config.yaml
n_layer: 14
d_model: 320
n_experts: 128
experts_per_token: 2
d_expert: 80
d_shared_expert: 192
activation: "geglu"
moe_layers: [1, 3, 5, 7, 9, 11, 13]
router_score: "softmax"
normalize_top_k: true
routed_scale: 1.0
balance_loss: 0.0022
balance_bias: true
init_std_router: 0.00932
lr_router: 0.00176
n_head: 10
n_kv_head: 10
head_dim: 32
vocab_size: 3616
norm: "rmsnorm"
norm_place: "pre"
norm_eps: 1e-05
positions: "rope"
rope_base: 1000000.0
rope_fraction: 0.25
qk_norm: false
attn_scale: 0.177
tie_embeddings: true
parallel_block: false
init: "uniform"
init_std_qkv: 0.028
init_std_o: 0.00529
init_std_up: 0.028
init_std_down: 0.00529
optimizer: "soap_variant"
lr: 0.0036
beta1: 0.95
beta2: 0.99
weight_decay: 0.12
lr_head: 0.00678
grad_clip: 0.5
warmup_steps: 200
schedule: "wsd"
decay_fraction: 0.407
decay_shape: "pow"
final_lr_fraction: 0.0
batch_tokens: 65536
seq_len: 1024
doc_mask: true
train_tokens: 527700000
steps: 8053
dataset: "wikipedia_en"
Below are experts of layer 7 (counted from 0) of a mixture-of-experts language model. Rows are named router (the router's row for the expert), down (a neuron's output weights, with its number) and show model dimensions 0-79. Each number is 500 + 40 x the weight over its row's rms, rounded and kept within 0 to 999. Numbers have three digits each.
Before each expert's rows: a language model's description of what the expert responds to. This comes from a sample of Wikipedia text that the model never trained on.

# expert 2
Description: Last word piece of a person's surname, usually the sentence subject before was, 's or a verb, e.g. Berg-son, Nad-al, Rodrigue-z.
router:475519528595467490515544494512563559488494490502492559478457486482465481462533520538409481491502540459579425457500475525437566500539557543529498512540541555507470498504485435416501431490468539508447439469450491466477528421527524530555537472
down0:472504450473470486513583516527474512469517537502565543528536457473505456566471519561449498525483506582507495475459493503542557528454512495518487522495480473480542520521539534510510467539447451489475511532474521484480532628490485528472484451
down1:484477564489528545488453495467580525459529472490499536549455425541493467476601518537486493519486520461522462502516513549533518449502411597480553447527439501452447471503505487466459482531584503513487527507502531412549496485511467546554492538
down2:493441559474560482531538570487463553503508549525554508490523468424565551487507539571435437567480485485516540428427402486619468507481458484498475482469541557506532452556470511520416489489508573508481517524498483515533513520547479523533512488
down3:583495508473457554468528436473447531441505519477421496492468426445508539544549479478453523446445485527429525567511509500496511559502501528463453536492469531486540569437498548428519574505468497484454579480458458480489513463519526522494477503
down4:490518507485514517554529475446544489505500466545480455529472492519455512494555433558465461463494520507493348482497500557452507474469503438496608452463518469504521479432477535402485472507374484423445453539533511432459461503504461503518493505
down5:469474508522533483546509508534507496501522529544520503514532487453456467521490502486446513459515615533548487449479528549546547502497490503514463427553522560436529461541467529513553475441436445500474528480454534472437543445460489515556499513
down6:497542445395536515531463577535515402517534471467563474464505513485407471466537450486457481497571594495442478437511492571517492529485493491510519546514525473506470598489515513523510518534533531495540446508542492512400519575525576566448511547
down7:470431433570517540560566541486531502491478451528538533490537539495498554519518483554542549537492528509550524495506487503465481503526495495609563486527492480518524481466509514531558537521496618521515505508566469480559497495496565495467518548
down8:546431413509474499374437465490432553489548457539482415473497554433539473550498505468491518508522499477476525537523435440459490454537572471498412467478472487529544534556518511475504419517513460541502476517509501531470510524537557506479438510
down9:499548644488492517490538465515546531503531475543601509507519489582512487426527533490514458513473423485471572497474566540521431502477600513529521436465495491475498536541511466518544577540525430515517476518466528481546542603560522478480493592
down10:481515514541532428460496522528506422551513520500513495463497476461501532555505480501503491534540539484441465514462482504480477552585483501560488446461489491536423560507557530500501465562448519502562546477529510491549470547496522593495539476
down11:428584587444560506557524549457518508504571478533508457455492485513481531472530520570426475488437561491527526486519510529457488496561449504523478378476465462544513508500599503573486476528527589459486494587509523458478497491519509512520498557
down12:494562530533535586517480492547509520491511509495440400501484523506433456506472505582425483538469515482448492529526470571504516471513525442528456534453503503484437457445517542416502536542495559537427486500488390513528477438503509448449472458
down13:523481509497542465522513506475433472472475496561461484534457491454565516487483563505494507502484539452476538534500511433453490491445471508465514549547499506479497568386525505506452524568515488489572475497496585453485481450494456517564526531
down14:484455581550524516499481524490415560501547518527483470558521444441465434451560541454494446505483559512537507482496483502442511462432493452484466555442478538485452511507457465504487471545511468613538523528499539437452478451451476516506444546
down15:547503492485582508482524487474488487474492546547518522476529517525498525482469649516463507487488475513465466476428542511469514533505480547465504497554522511468543458443501578510498463511502488460560507500504466536430436448457517541577544469
down16:464534542470567528438470471466466525438430497500452523524474532532522514495514552544485514472548515439465498528486447499471527470527499499451484545485521452450505421512524528445544524448525513583586536542502483532520500488464537532519496494
down17:483488477541520478430501551492566455510530489513443438532480500451553509536481494505483521410506420506579483462516480481585493549490491549490477530480497483484455530520505470509474495544492492583513600438456484453576503479468501557550421486
down18:477522527457469580475518486424568551539520560414504491498539465481522469545507425532493512467484499440497521438433451495531529468456478530513531510553542551411485486545514501482502527525521498504514505406499545513450471489518436550517583449
down19:506521499495455538531563551480472434508545490456560448530522458446497532497562486494457481510474506577480520465537552468482448544502505464510562534587490507376522466427488430485523533443480471534512519448492471537535457501420479559484542548
down20:434536461479480530542552469477516505557485501535513468519484599522599568448533521516460581493423437524578507491495533492482529540502460522542517453550493495483514488454433378483470524526442468492506485512542457447520503476474481526515483482
down21:536527513419473496504503533537443480477553547477485546448568398520484472550472494456496558484480531505515502624488495495490562609493483501492498445474491532510533481467511554443556464449522486426552496510456572554485514552434467427514528515
down22:503503486514525512527467423529485486571509471456505516560529510572487551443425474505497489533500476543417547462523518427602513512490422462457492467551447517478563430492491524518545567508487509535478597521474521533553498486492460526533487518
down23:525549513481446503525561502503466513522440521488534559525519514503556553511452479568543538476515492489504476519571545524500505487530440464494519428548435440549504539535467520607596449512493509419481527548473578501538448480519479487393500494

# expert 54
Description: Endings of place and proper names and plurals, such as Australia, Canada, Texas, Chic-ago, Nap-les, Aer-ts, ReelTime Ar-ts.
router:507544486532449587505477454496560494453504561549507433532415488441517553497604516535542485582446502478562579456439469504456469527561549498495437474488543440493520458455439475576489462473498468584485491441436522445467536478475496473529454455
down0:559433534512517549506414525514549496455539484507517496566439540518532534525507481494497524493523509545499509545473441512538480468442438540521470527514439510487517511512530497490483526470501546512508546494573454495367442486551506523525444525
down1:521522536489445495580588545569550513513445535493436529440520531477513547517489522519578457457506460432580456526510533502512490515511531505566582522520467501534492541526404506526573444509483519540475492471410542501505491469520513520523486503
down2:535564507475496504479511538553550518460520474459490454541608525554514508478502510544510469489556481464461514494513473471513500521502527451510433474514517523566539455452526508495545425406475522525517497541640560546437480536500502420537511499
down3:511523562483601503544531541495537517476500521488501511516487509490549430483583484485580489501511573502531542471540494488499577513468500507526564507480523370481500492506509425506452512379541452538561451492473534490513581539513534485503471454
down4:476494491506527495434475400507515441449456500474560456519498468507454519463526530473411490492456514558462417594475514498467555504567460552496530484475497549520525479482452563458531516498490517508554475513495486469523408452481537523544587561
down5:565513498492503558495513527467517462532435483464464465482522569477452537484481520500481452556487533511493474476446520441537522545503495495470496494485528514474440575511472505493491540451502479495530544559472518512511513407576451503539469590
down6:525500479550585428564537468468457587553540516538371429499484584385531492525458512494489470530532480463493498546512451506569451437625596549496508492509577589544535520516532555519491454501517555506480475494543471528491483503507536488477502479
down7:464550484526495525550506499537441551510519460492517442475428501487585506452524412514537484458551505468409514443510440492488495468563509481568482508520565576533530539576541450495510561428499439472520542563488491519556471475511495497462507499
down8:522425534500508476420523522560530504529479528496461474565479524537506456518532545553514438602507535522607433513523470475494481451525537562528512507534508494472473418459450548507503497529469535539541536442529478539488492484473523525546524507
down9:480441497522497507426521557482475455562536455459501480521482588531418519487488479545486561501558543594508451456482522460532525503534584463519510482519492549518489471508548540520401494526485460511437485491528453524411499518558537525520507558
down10:428513495523413548529511497505514519578486563466502510430539483420516493462472474508516564548424568581576525501421502503534491482531518488501496574493430477507501498507476520489473445515473558489537526469466486488509508501521446624495489603
down11:472494504497526532552460439442473522552542515497531459472500539559525410549490507528524474485614549489508569505473531487545424545520609436463466586435557506530551499479607478493544555544498542510542539568473454451477488512515489533554508490
down12:517459517539505511551418532500487529524516522444468438453549442494453525529550467539426517525452565548465469558507523481480498517534457466540561478532545548419516452537501451454483481513561499499481482517514427464461426476365504502506495430
down13:508471552550451464455456545526474505441456459565430522519482412467389488522490502549519533540490510489528514516507535486500523548428528466420543452459551568499541411611476513423495445506517524568524493581530507523494474409442556510453526498
down14:522563474491564514506473512497391533502617531479503445501497446518441456505516496491466442486526425545513483455445492505455513468529555496595457468427512516528481512475504562528494411530554508533519484520490523535504519500501504583512462454
down15:553547506516475503567505464439472509579541641578525466514531455610505561539485424479468540518478501522545513504525576494451508430520452495484477470509580451459527496555562552475564515530467501548512518531522517444518467527472500540434520496
down16:531432494484554530547442518542555501471406467511489498477515446551418480455521446510420477521505502516485467456478418498469521522473512520551465468509455562493515467481488487512436476475497483535503481474516499482533449487505483518473465540
down17:537504454506488472514461428490545553499400443478460538484454455474508550517478497430496469466555535461560502476519470487441501517539477564481520525425496549493512532554442540521543429544535504430465460525536451541499541496491460492501432482
down18:559477505478482591516493484547486506454474571463507568528448502450451499520553559455458449517486465479410526505527477406491504565474434518471509478491434486528545492474510435463443525455468527521540585463495507511479452559495484549450499413
down19:413482560447557483546518469547485479459474496529511523542488463474500516499538513514447487515492485519471469466462477445465499470536489505455531481488450507489456502609444452473496440481535542449612538477543482581449502395473513550468525537
down20:429524517497522446457548483528520498544510518527450487527511520593450543493535529462550509613525532440486517514506500518550519510485529492486516530520444514574459523493573486482568544507407493505478526491467548556544475496535399482543456513
down21:489461468511568464409531510555505497510455528529568488507544472486498539435479510486488474558504485506498430439446555469569478508468500515567511499534657499509481499500552421497501548512535496519417526447543488497486497527558535493515503518
down22:475540542477472525547488488494491504445525509473449437461460486534567521500504519506481495574540564477487551502486511443508511469473474492528497475481485528497448523516488481509439448549482499570535547542439388475479480521530576448493528590
down23:476529516528542460434430490373516475523582508484527534463535543462518496533525513464546503502573505555513511442452460473491462484518464429503502514436512455505490580496555518479497436525450488439579452476524469462474444510502438499565503501

# expert 3
Description: Mid-word syllable pieces like is, ak, ang, ik, ri in foreign place and personal names, such as Tbilisi, Amagasaki, Zamboanga.
router:527542507506595587503520466451543555505464528445477529470491532456584574503488565496525468543573507489459477439472509535431456551503473527441529478450520555483510532462570490432547485498469525534551492546505509461487516538544444502509513485
down0:537504509501530488503503442544528480524625477471493485509451469521561466582448509547511476394555455482518468504502547459479467576436536475550488551551499426507465483516461494573495479563536529482458476564572521554501521499465486483511432624
down1:536506477498435506536491462530475503472523512544460499461498517490475540499463486535504483429453484438487505523482471511469515533491528558537471587385484448434598519490477504448499488472481487660484494486508548510527432539449503481442556455
down2:500527474428516489441501486591484564476507470490465511472457475508519462479515484537488440449561542503478471508526438509538489507447510455493503507575489573434550505483444467590398527524471522397489519516450477466502547542523502512477365445
down3:502486535567516466509437487509488500504486474449512522498479483531461521463402470499577583459480555550449519532441535484474539512531481463549454499526582470474509519491443513485442466538550451557498482538548465461471495471465500513517545595
down4:473498441521504504392471433549493555553488510546528504570478487467473524517462562469495475568511495467546564477497505459449552503517466489480470526558485507450454517524548503548510526516486539549590479486422463538423458587562548483457517396
down5:545504523496509559486573516430470488556562488551564513470544544502521451389462528523476455538463481475485459522532551468510406467524453493523444509425547512451524495441501513515433487470523532472484528523544499464494439527476425487481495505
down6:552534444462437454555505453561519559530521436538494623524544452441561483474502494453517454517512457566484514588456558544525541475470523462424514383505509459455540485458496536434564479518537432498502494520488529486465512511563430565538439421
down7:520410474488577540485502438473409551454530528469535518512503498433462460495506603493478518532519523482531572460569522479588514478432441573476497411481500557514524509451480507396514481513508484544556464476477409530512465490507413577474512509
down8:615467486499530466493509501550444473509536514507536548459501536555464500567518525531457533499432470478487532521497499543592514384549493499558424563521549462528468485511475438488514532484519514537449492419590437486538488489515471522534490575
down9:437493467533498483469426503539554512581535480535534524473512441481556446504565503490480510526489422484504471485533534486449482526488482462534489545444498472513579447536482535497499521505420555549535513479512451484507537497480512436511530487
down10:543492437480515505558505489517567511464543458470526556503488491501546448479495484481591498523565502431443468491604508480487523585550555540462459492560552496529429508509481394523431517443400485524473540410475550442505486454547494498489481547
down11:435536540578529499596574495506519455525488550506519522479543578488493593429539485509520514470530538514516539456536512425483525520468582502505522442454472450528468511498463498461509549523541538536515523476480447507497574465488503410520487503
down12:506462526513501493524570509537485484552452537481492466503505469548471553568521510471437499502511557478496514519440499500535451517539528441586492478521538665454477501481555520475488509505466516527499525529495510543535504464523559478573501535
down13:568396520519522467461477503449527474533534491486518528452441418513534478505496549529470481478495536485437470519479464495537491499467448540550501470457482563474546420492487537499481467479553539509533433521486490488573452458533488599475473466
down14:505333521549552589470439508545511509571519532505424485412534510529501488495529452472448494591487444484577507543518492522550478511490553474515493461520529513471495472480510545578504444526491496553479518468497470456417473505479534514460554411
down15:500508512455461462542448484549528463494497510487501576494503408487600470561483414508536490473467498478570491460536595500623493504476547472486492544571549484533521500420440511507472435474462472504478521494432519497532443506532488522506497481
down16:472504472490466511539510520492497510504497528491507598458511534540504574453497518435516490555537492567529534515508477471465515531497562512514542505526539482520476513472491514510514560506451445559445493487485450508513584529512561472440480518
down17:507548470460431480491501551462513516462505463525451450471479432447449460526484544573445456496481483492456460503480493403533475450595461518489508486556530508526524539500530478534485526527541461484466484530438497467523482515446507581475533479
down18:536545454506455544575503486509483536512521473572500531542482457480449440638522481536564553527402508496503427491450547461529561447537549485553504524552495550522511551585544481554514489468577506434510491527489464512563505567478558526483520489
down19:472464467507505516483549539475522536524523510542589504515463498449526454482481490488540462669477492519524521496533492481508469549507567536512470468421460519485472490521526488480484464454498527502525545462476522502449464495559469570532484491
down20:479481442459499564481561583504501491439498474540425444472546538389472551528483503564436507511465442491548404467505513590526466465565484491506505491581498451467531530508495449554447454522473491455526502569479539541551484542431437557436412490
down21:508503518481510532505522425407515519482541416484523447458514447480432424515482498480448545399537503499555471492486458471530517481457545451503445512539536518424465487425427589539517481492539493543518470522516489499462583495428588524481533572
down22:527462532579546591542463468490525495492486550502529549505475463570519455459519438493526449438508490472558557445482475502459500493537551495542512512465484505558539473468509537494386551544522533512482511509496459507456446501549429486498499456
down23:532496527500491479504469507483510460481485469435475439490562534491521506514514466581500576541549465480550522439479514509471565519517458506522476508569477502529548524447465520506513499532513532541455486473456521524595477487434467495442438478